From a checkpoint of a small mixture-of-experts model trained on Wikipedia.
Experts: 48 SwiGLU neurons an expert, 3 picks a token, a sigmoid router.
Training: a variant of Muon for the experts, 10236 steps.
Below are experts of layer 3 (counted from 0) of a mixture-of-experts language model. Rows are named router (the router's row for the expert), gate (a neuron's input weights, with its number), up (a neuron's input weights, with its number) and show model dimensions 0-127. Each number is 128 + 24 x the weight over its row's rms, rounded and kept within 0 to 255.
After each expert's rows: a language model's description of what the expert responds to. This comes from a sample of Wikipedia text that the model never trained on.

# expert 61
router [123 123 169 147 135 151  93 114 129 125 160 121 106 150 135 194 139 112 144 121 105 172 152  74 133 150 116  95 114 127 143 164 106 101 123 115 160 151 145 134 154 123 157  91 131 140 166 199 120  90 102 123 161 130 119 124 121  99 112 103 141 128 131 135  85 137 128 179 145  99 121 121 134 119 132 105 128 113 152 163 126  99 120  59 157 153  87 118 133 104 152 138 157 147 125 136 142 132 132 151 134 136 153  89 148 123 120 145 120 119 131 106 146  75 133  96 127 136 180 106 170 139 115 123 115 132 153 119]
gate0 [112  64 107 141 132 126 132 162 132 137 141  80 140 129 134 127 102 114 111 101  90 160 128 111 120 146 132 127 138 104 169 128 137 144 152 190 137 109  97 138 129 125 144 124 112  96 123  95 119 131 113 132 152 109 176 122 158 131 130 123 139 108 129 138 153 146 111 163 129 108 153 112 123  72 126 149 105 143 123  89 123 169 129 109 158 102 120 104 149  92 148  79 102 125 162 155 107 142 140  88 107  62 148 161 126 102 120 132 162 151 152 128 124 105 108 133 122 134 144 106  87  75  91 127 130 172 146 104]
up0 [119 101 119 140 117 126 112 103 104 133 112 123 142 109 103 108 128 105 144 115 112 154 103 109  70 129 130  97 174 167 152 122 139 140  98 137  98 120 133 144 129 141 146 133 125 160 112  85 108  70 116 137 154 116 145 128  97 173 117 201 114 150  97 128 104 135 146 156  96 128 130 120 139 109 140 158 129 111  73 142 130 121 172 112 141 144 146 130 126 122 126 126 167 115 155 121 105 138 129 147 148 131 134 162 156 157 182 105 185  79 143 100  92 155 155  92 122  86 110 128 112 121 140 132 167 130 152 132]
Prepositions linking noun phrases, mainly of, of the, in, for, by and from, as in source of information, As of 2022.

# expert 42
router [128  99 119 118 146 166 148 119 137 106 139  65 152 172 173 152 132 107  94 123 125 108 104 126 141 129 118 125 123  98 111 142 149 105 139 178 163 121 155 136  87 137 138  92 107 155 127 156 120 123 105 144 105 136 131 136 159 100 188 154 190 125  83 163 111 149 104 152 148 111 121  98 158 111 128 121 133 116 129 131 155 107 121 117 175 155 131 107 120  85 139 105 129 101  93 152 155 124  96 161 143 118 119 101 143 111 109 123 132 130 161 105 110  97 170 103 141 162 180 105 132 129 108 124 147 113 123 112]
gate0 [131 126 122 139 122 165 137 171 162 133 140  88 134 148 151 117 122 115 127 149 158 135 102 142 139 146 139 129 144 129 147 158 101 119 193 115 122 144 126 170 136 129 162 119 109 183 106 122 153 122  86  93 118 158 110 146 112 112 183  92 186  75 139 117  99 141 107 121 139  81 114  88 130 111 132 106  91 141 147 178 151 123 113 124 115 144 125 135 121 117 121 143 170 119 139 183 104  77 117 115 133 106 133 148 111 165 146 113 161 132 133 133  95  89 128 100 124 125 141 131 115 158 128 115 106 153 142 163]
up0 [113 148 126 145 132 139 170 106 150  98 122  54 117 127 122 128 115 172 151 124  98 118 163 150 160 123 155 123  84 155 154 119 146  79 140 123  89 105  88 123 129 140 142 150 113 115 111 104 133 152 142 167 123  89 120 137 107 118 116 124 139 127 106 172 129  94 121 103 129  99 106  75 104 111 151 154 108 100 120 182 115  99 111 137 154 150 120 176 116 133 136 139 134 125 123 137 135 110 137 168 145 163  93  99 101  99 111 129  88 144 155 124 176 129 132  78 136 142 155 136 134 120 105 102 129 169 128 144]
The articles a and an, often in is a or was a, plus the closing = after article titles.

# expert 30
router [ 97 140 138 142 128 161  97 148 130 131 163  98 145 110  93 143 143 117 133 147 113 150 111 154 118 144  98 109 130 128  98 163 117 103 111 125 112 115 141 120 140 135 180 148  92 174 139 129 119 127 103 151 136 121 129 120 130  82 146 186 137 116 112 123 114 126 148 157  85 103 125  98 147 113 142 146 121 119 176 128 119 164 114  86 135 155  72 137 140  83 166 124 125 131 102 142 153 124  76 168 134 139  91  86 121 114 121 159  99 171 143 118  83 104  92 123 161 120 141 136 144 145 104 167 157 129 173 117]
gate0 [138 159 160 160 125 116  81 152 126 124 126 143  98 117  83 179  99 160 158 158 128 140 153 157 172 116 124 165 135 127 138 114 138 123 110 145  91 179  97 122 128  68 108 137 163 155 118 107  94 101 129 111 153  87 129 121 130 122 144 163  95 106 140 114 150 153 122 144 178 127 142 132 118 145 130  86 129 105 151 159 121  97 136 124 131 145  97 115 115 133 109 137 168  88  83 135 136 105 139 100 150 140 101  93 135 132 139 109 152 118 118 124 192 117 107 140 122 121 109 127 162 164 112 143 117 104 148  93]
up0 [154 119  97 112 117 105 154  79 105 134 142 119 149 156 175 120 138 147 125  99 152 126 137  97 123 158 106 142 140 155 102 126 143 168 111 127 120 163 137 142 128 124 130 133 122 105 154 102 141 139 167 122 126 149 110 142 158 155 126 163  98 125 132 121 116  80  88 104 139 125 140 160 100 128  76 121 125 113 104 128  95 155 154 143 143 128 137 133 160 134 110 100 157 134 131 134 174 160 192 108 152 167 115  73 147 120  91 104  98 114 150 106 149 179 134 132 147 112 115 157 134 137 124  81  86 173 105 113]
Verb endings -ed and -ing right after verb stems, plus prepositions such as from, into, between, on the.

# expert 18
router [118 137 142 117 186 135 146 128 151  85 127 139 126  83 124 163 161 145  91 136 128 125 125 114 169 130 106  59 148  96 127 142 129 169 136 150 152 133 122 144 140 169 122  71  62 141 151 162 133 148 108 173 126 136 109 123 137  72 110 122 119 113 106 135  97 107 136 135 102 110 144 148 156 175 118  99 181 101 129 159 116 164 167 116 140 145 106 105 114 121 132 127 145 105 128 133 121  87 129 149 109 114 151 137 116 151 130 129 136 134 144 119 135 113 131 133 155 154  94 107 158 127  93 166 118 125 158 116]
gate0 [197 103 144 132 124 119 146 139 109 127  69  97 154 114 147 131 151 131 122 131 149 168 112  89 143 124 113  99 139 129 107 125 109 121  81 142 115 150 107 102 141 116  98 149 107 139 127 155 155 167 115  99 120 136 133 140 134  93 151 161 134 134 121 142 104 110 110 115 109 141 152  97 134 128 142  93 164  92 151 105  94 125 129 117 105 181  89 140 134 116 149 142  92 145  97 157 137 146  97 173 129 174 116 134 110 150  94 105 194 141 181 124 121 144 130 105 106 140 108 115 152 163 149 124  95 111 108 127]
up0 [139 133 167  98 108 144 145  96 100 116 155 106 130 135 120 128 102  88 154 116 163 127 125 143 102 106 130 136  95  67 119 142 123 146 139 106 160 107 163 132  89 149 129 106 175 101 121  85 120 148 161 112 122 143 149 146 120 193 128 131 137  96 138 117 152 135 142 133 109 125  99 111 115 132 123 191 109 110  91 138 133 127 127  98 113 123 141 164  99 140 121  86 120 149 145 113 122 112 112 102 123  83 120 121  73 117 153 138  83 100 100 110 132 134 116 122  91  73 147 128 118 138 103 111 169 137 112 176]
Nouns for teams, leagues and administrative units, such as team, League, County, District, club, Division, school.

# expert 59
router [131 110 151 107 140 174 148 139 141 136 145  87 157 165 114 102 134 129 129 140 140 171 123 158 147 118 161 114 154 129 118 147 106 115 154 106 153 109 163 136 151 115 152 110 126 155 133 193 122 117 131 134 116 141 148 132 142  69 164 119 120 118  71 162 114 125 135 129 146 115 120 118 167 112 149 112 124 149 122 140 141  96 123  74 144 153  96  86 131 107 147 102  97 107  76 131 145 110 114 169 160 144 118 108 154  91 102 157 120 160 166 110 109  80 111  89 147 112 155 149 154 137  95 133 128 111 138 104]
gate0 [ 90 114 178 110 117 110 156 107 128 123 137 135 128 135 117 136 145 136 113 152 127 147 146  67  80 114 115 128 126 101 138 134 104 131  94 109  95 128 110 160 154 112 146 103 119 131 154 148  80 133 137 135 131 128 146 131  96  96 121 139 101 168 140 136 131  83 125 112 144 117 120 170  82 111  93  71 153 107 145 124 151 112 104 104 150 132 111 125 112 120 166 115  86 146 125 131 143 164 141 139 169 156 136 119 137 152 111 111 112 175 158  90 194 146 127 126 118 147 139  87  95 148 115 153 145  94  82 136]
up0 [103 142 116  75 129  78 129 127 130 147 143 144 151 118 134 107 167 153 122 145 148 151 102 132 102 110  99 140 124  96  65 120 146 163 134 140  78 152 138 154 139 133 146  91 134 107 110 149 101 125 146 174 124 130 148 128 127  84 135 135 168 138 143 100 138  88 145 117 147 153 137 158 120 109 133 127 204 132 102 112 141 109 128 116 163 117  89 138 106 101 121 105 123 103 143  96 150 117 128 132 136 148 139 107 147 129 150  57 130 139  80 132 108 147 119 132  86 173 106 111 109 123 135 160 118 126 116  86]
Prepositions and infinitive to after verbs or objects, e.g. worked as, sign with, intended to, exhibitions at.

# expert 15
router [116 137 139 100 152 121 162 138 146  95 153 117 144 121 124 135 128 159 100 138 122 146  93 136 134  97 151  95 117 126 106 144  72 134 143 122 128 123 136 121 145 161 151 102  96 142 156 179  86 135  79 162 149 136 149 125 174  89 169 170 157  91 122 192 100 117 121 146  84 102 157 159 166 138 143 125 162 100 124 145 137 140 167 112 139 145  80 134 137 110 143 108 105 124  95 108 153 106 124 114 140 107 135 119  91 123 102 146 152 156 139 123 126  85 120 131 139 158 100 105 122 124  84 139 107 131 150 138]
gate0 [ 98 149 142 112 133 145 102 142 138 157 131 139 127 141 118 130 136 149 118 111  95 110 137 141  91  96 112  87 163 127 101 137 155 133 145 115 103 124 129 137 113  97 109 180 133 128 102 126 100 120 135  76 180 120 178 138  74 102 143 140 123 141 154 140 163 109 121 130  82  78 153 141 145 142 170 116 112  97 146 183 114  98 143 112 135 156  95 133 120  83 133 125 104 116  98 164 137 118 117 146 165 135  96 122 128 152  67 110 102 127 113 131 108  92 125 127 120 116 148 147 131 162 116 167 152 157 168 117]
up0 [130  83 121 149 121 123  90  71 132 137 133 141 114 149  87 162 101 153 141 126 125 129 104  95 143 148 155  75 125  76  87 138 132 110  82 134 146 126 157 163 139 118 136  96 114 135 153 137 150  87 141 126 114 137 163  98 167  99 123 120 136 151 141 115 132 123 122 138 163 123 123 143 128  86  96 109 212 159  94 128 109 101 112 129 101 129 146 127 137 139 100 135 140 139 135  78 123 151 136 162 161 102 130 124 134 105 147 138 141 105 149 125  94 139 106  91 112 114 136 170 126 124 150 125 158 123 182 136]
Content words for actions and outcomes in war, sport and crime narratives, such as captured, killed, won, found, injury, wound.

# expert 55
router [174 123 155 136 170 140  96 119 109 125  99  87 148 132 169 136 113 110  71 133 147 128 115 144 117  87 144 118 144 134 125 138 127 139 130  93 131 143 128 126 108 151 158 119 110 101 118 148 141 122  70 157 138 124 150 172 136 119 107 155 139  81  96 115 128  82 163 119  78 131 153 154 140 158 115  96 158 142  98 122 129 115 129 113 163 185  95  95 120 113 171  96 161  98  91 153 138 141  91 154 111 109 156  98 102 142 137 102  98 138 134 149 133 115 131 115 140 105 111 118 120 124  84 165 145 123 141 124]
gate0 [ 88 112 147 143 143 126 142 150 126 157 123 129  90 112 151 113 109  84  96 129 109 147 119 144 113 160 118 119 127 148 121 123 141 146 127 123 109 106 128 141 114 147 179 140 117 131 148 139  82  85 125 169 122 183 144 131 114 108 136 116 142 174 112  99 110 136 147 120  87 107 136 121 139 147 158 136 162 125 185 135 106 157 144 145 145  92 139 126 104 118 137 154 197 112 156 130  82 137 145 117 129 139 123  90 111  79 125 128 146  99 148 117 152 122  73 110 168 123 144 156 126 169 134 133 101 146  96  69]
up0 [121 165 122 130 158 122 157 169 130 123 101  71 155 154 142 158  98 143 111  89 131 142 174 120 157 157 148 121 103 105 129 103 134  98 120 118 121 154 165 135 140 137 129 151 102 123 123 151  99 121 118 145 160 145 128 115 147 112 105 176 170 149  95  72 126 107 125 112 102  96 146 104  92 106 110 115 161 141 138  81 112 165 122 141 159 127 134 111 111 112 137 129 129 153 125 153 105 152  90 108 121 152 100 112 122 135  98 125 120 129 115 118  89  78  90 154 153 110 110 174 119 103  99  80 109 140 162 125]
Single capital letters inside acronyms, country codes and all-caps names, or starting a name after a line break, such as ARIA, KAZ, SWE.

# expert 11
router [145 114 139 122 160 152 156 129 147  95 104 133 142 142 166  97 152 181 102 123 140 131 124 127 117 119 146 126 174 159  92 131 131 117 130 110 149 176 127 101 109 141 148 122  83  96 133 133 116 108  82 159 146 146 115 156 148  96 120 154 178  92 152 135 115  91 168 151 107 116 166  94 153 157 138 115 136 114 160 124  98 142 172 117 152 158 117 131 107 110 145 131 139  98 109 117 162  92  97 138 110 106 106  90 102 137 139 143 143 160 135 105 127 124  98 131 158 145 115 112 147  88 119 194 127 112 141  95]
gate0 [122 116 108 121 150 135 119 119 150 141 112 131 189 192 126 107 145 112 124 118 163 134 142  83  99 114 136 133 150 123 132 146  81  85 130 136 109 121 148 165  74 143 158 144  87 113 119 128 159 107  89 148 135 143  96 128 157  66 127 142 153 131 117 114 139 137 134 127 128 106 154 170 129 126 106 140 113 143 128 111 131 163 150 154 143 172 123  56 116 150 180  90 143 148 128 110 133 109 101 164  98 116 137 132  88 147 129 162 108 137 107 148 109 128 161 116 121 155 126 105 130 152 139  90 146 147 137 139]
up0 [141 137  85 138 148  95 113 135 144 139 130 108 164 113 150 102 144 120 128 124 169 127 116 102 193 180 124 153 136 158 124 129  83 147 153 155 100 122 162 107  67  87 143 123 120 125 128  97 157 100 140 163 138 150 119 149 137 106 151 143 145 102 108 113 136 129 187 118 126 121 110 154  78 170 118 164 101 136 118  97 120 128 173 151 103 134 121  78 127 154 142 166 126 135  98 120 156 156 138 145 117 168 128 133 115 149  90 116 148 119 133 128  93 118 128 133 150 148 100  96 154 139 147 123  84 133 131 137]
Markdown table header cells, separator rows and cells, e.g. "| Team | Pld", "|---|---|", "| Total", "| USA", plus infobox field names like "- Authority".